{"num_hidden_layers": 11, "hidden_size": 320, "n_experts": 48, "experts_per_token": 2, "d_expert": 256, "d_shared_expert": 0, "hidden_act": "swiglu", "moe_layers": [0, 1, 2, 3, 4, 5, 6, 7, 8, 9, 10], "router_score": "sigmoid", "normalize_top_k": true, "routed_scale": 1.0, "balance_loss": 0.000123, "balance_bias": true, "init_std_router": 0.0218, "lr_router": 0.00156, "vocab_size": 2048, "norm": "rmsnorm", "norm_eps": 1e-05, "tie_word_embeddings": true, "optimizer": "adamw", "learning_rate": 0.0014, "beta1": 0.95, "beta2": 0.98, "batch_tokens": 131072, "max_seq_len": 512, "train_tokens": 621700000, "max_steps": 4744, "dataset": "wikipedia_en"}
Below are experts of layer 2 (counted from 0) of a mixture-of-experts language model. Rows are named router (the router's row for the expert), gate (a neuron's input weights, with its number), up (a neuron's input weights, with its number), down (a neuron's output weights, with its number) and show model dimensions 64-127. Each number is 128 + 32 x the weight over its row's rms, rounded and kept within 0 to 255. Numbers have three digits each.
Before each expert's rows: "mostly gets" lists some tokens that are sent to it at least half of the time. This comes from a sample of Wikipedia text that the model never trained on.

# expert 4
mostly gets: " Bo", " Ro", " Go", " Ber", " Le", " He"
router:108180110144160154169087153142079081133152048147137141134160104086121106119174068133084149150094139155151111155088118111146152126132122110104116140122090082158096206106177075125129080141142140
gate0:116116116160107149169114099145152105150128173156129116119154114135116146116144074127171139114093098100113118189148082135114086095105150097177119214091094175130122148132137137087142157142159121
up0:090130115130063142176129127155164192120095094097120069054152124158122163121142137142162111065092125105186124164085138109124141091127151119159140143131081126104178112163160148159134165131143110
down0:082165131198116155162096154149105157083092158123080140117155087108131115092151101077164160142076139063130146167117176148112141109038174147138181128131118147155091088091160131098113121142133146
gate1:144100145143122134198057141100059118125172153110106139100140096123120123150173096094118139166119069162085147133112051110062133130090155096135116101117147088183116116132132097066125112113160220
up1:149148123141100111118129111112087171215143090125147160134125099134146114119114155096176154112098063122101108113149146113096059142081122160125144162086184105152189119117095166179110146140119128
down1:110135135130181111128147127128140163055129121090137063124108139121090122065119166160074130136100143183119168130108161104133158071107121132121164117149120091103134130151088125153126101120167130
gate2:137147091127121161141164065122146104110135105152097160164139198108120117063063094131139144166230163140152149147101155150090140187235125077108105170126120099129121046118126143147108129095117109
up2:166167160153106165139154155145108128122077201144070097142155138141111090156141189146121182141191124130171120156129118129130175122139109154115118123136174198129184139144146163187047151090093150
down2:119168103162063131053145096094119138153130123127127126121081153087121043095074086118089089157147125072121184114165117162119111141108120096225116170148107102065139092170110135127123138112107075
gate3:151155102132131143117152152137085191128122059100152095121153108131108138146169075107101143134078201121168087093118069152144141182092193106130143151061178095096099150180114098129108087090118130
up3:136122102175133097162126117145093126145164089099142146063157068088107139100154084130119184148080129109105115136060149104111143088045126120160132149118124142110137117119122117119142148173133139
down3:139175157160109147106097073126086093159154165134161130117120147173156163107130078159122187163155056144160151149144180118173092106101118090112143128099168120194163138162171176091143114188092182
gate4:092112099074056166160129071147107110141164059055111161135090122161092110106108064129091162116151211145121160115119124127092123126115115122149143158151139120093121163179176111163171141177153104
up4:169129118065174078104106205143159131119115165178094109133144132068140111142123209133147114130176118120178146121119085112138103071143173130118131115113109110122110166112102107137141126085134116
down4:125118098077172107140100180115107152117127137106097121108102119141078155066182095122068156150116080144113127128145097163154106144151067072156105169136141086130122093116077127067146087222091166
gate5:068204071132141096145112142053162104170125172137119103125090089184141162088132106117123094079170121128172121091138152125172113124179104117183123106096106127225142116160084084161009114119110178
up5:143114109134065097123131159121138120138169128166176135141124091129091166107149158121149150113122129136142057128054152094096130100110083117131094101132169133153176161132124152153130152119172203
down5:103081148074171090169149178184163111164131136132123130129140132105113105164109194134134080120172102147122119131147171106120148145127109120122163169043082108086140139126179126118108142126095149
gate6:117129159185136160140050078093148135127174109178145114150147110153133148123093119112135153164158133184172129176157126064155095151124091164124132105185111178085181116157091182130144184129135103
up6:152113103095140123117131148099177116119172141165131110161076090136120181075111135151157154165122192165151143127157157077112119129146114134085080121150123139116134122144166094090158114113104101
down6:133183075165134136154145153104138125103117129185147116142145076122095100096118176081134168151124160094097157129172118150159119175086129105145154128214035190101154113125100094168086128147105110
gate7:149142108144165120136140094130068145104104119116132184092163145063061150118126068190113166102125172160145128139139159138086090128046121102136156138101155112125117115087117077080125117102117173
up7:118071139094059030087089149214123053164120140180155097126108099173084137128122117084109139093148098115107163169128127115128192082184152104174134079134134160212127128153150172100154132136118160
down7:178131119083125125091165174121107093121107126091106148100070092114119163104168142175098112094171133152111173152168091074104142165137111118144078162141149195114121123142095058164098094115100166
gate8:139160144164084178108166162163102146113092137227162106152190074141118155139176138109132149176142082181185108116060094188136139129090130068176116158117197155081135130170161115107107122132143118
up8:110098127149105099148099076112151140158139101149136143126099152116150168129099122154134155148122106120128154125075125128201115076103164131155141166119124168101133204073134211164078133148154125
down8:188214153192110184055207140073067122097098133158126139087100087156144158110117127132147124166103113136132122142101097131148076086127088136089081069195139133136074142134127194105143096134130184
gate9:179110101096144144174121138105110094128135142113212061150125134148148114179148106149078093130124134121160159142093160109115148044138130121091107071105147151135109103091117125133117143156127121
up9:182143134163103072192154121145130122116126085088114162185133105105141072139174063143134140109047129135075140155064142104047117147145114119059119097046127179130117113090123169077144102127137089
down9:138157098190122081145129136132141117143108122055137146130094127144122103116154043147120093099123098123111156100096154116070092131062141172100173146138158166113140140104136200127180132153091129
gate10:129102086105200161104100197106158148088103142143156109102090136093139154138150128094097132186137074121131101075143156158076109099113128166095097126162099099102089120150138127130092100105136147
up10:129110131105128108110136096112138153093142144167178155171108143111123131116131133181153110145131171187095117137053098062186119129178085093149160113058178087143111058113151127135111147112116151
down10:131145132112122098135091156148074122159135117156128186161165101077095159119073153133087186118192148125114133114171130142093107060136085108180134156131085121106084173172113122118144103153073077
gate11:094187109103171105139167123122076141008088148132128179162168136103152091135127082106148133154122108171139173142054076108122108105136145117174127154118148117193123154147134145128135105118125139
up11:130191142108190139101153231121132188091042131121166131113119087075125085120104106140135139080132110110105157096130128200108104105166101121097125172190139087166126141129133117175156144155130163
down11:147138147089165167110155179125063117107124138113174129139111120079098134118126100123140225096115118170142146195080168135157093153101064194122053202174101096106092091159101135143130175152106163
gate12:175147161221141123162146164065110105121125110111056098143130093104108126091125139117119193091063155143163086149092128178115076163188116123089131079156120125087109164127156136147161149101167073
up12:115172183144175117148149139129097078092099124111112149118106085100162097148117105106100181128065122118123110162116110150073141124141086135147115066129128131076090113107172123154107119129162143
down12:141103122125098077104064113114098143107160128114192181140101144091101095118126117087139104133147189061111135098124085142145136103090115141156175143124123078132071119138065158180108152158166091
gate13:107136124141075147173099128105159129126071113121132110091134124078132143070115105143106145087097152095082161113097169071145119176153101092075138144198141106087099169044101126133085143093134131
up13:110095133068130150096097088109152137134139115113139123133155145128149090156088121143115164056154120080095144093098134187093137137099085093129161077099121144081125119160114128123085117097145183
down13:133132109114103158070171125101158148085115120152120142097143082169133119178144126154143089149099140105154121112138132174104100140157157102149103123183105083154184084097174181193105134051122126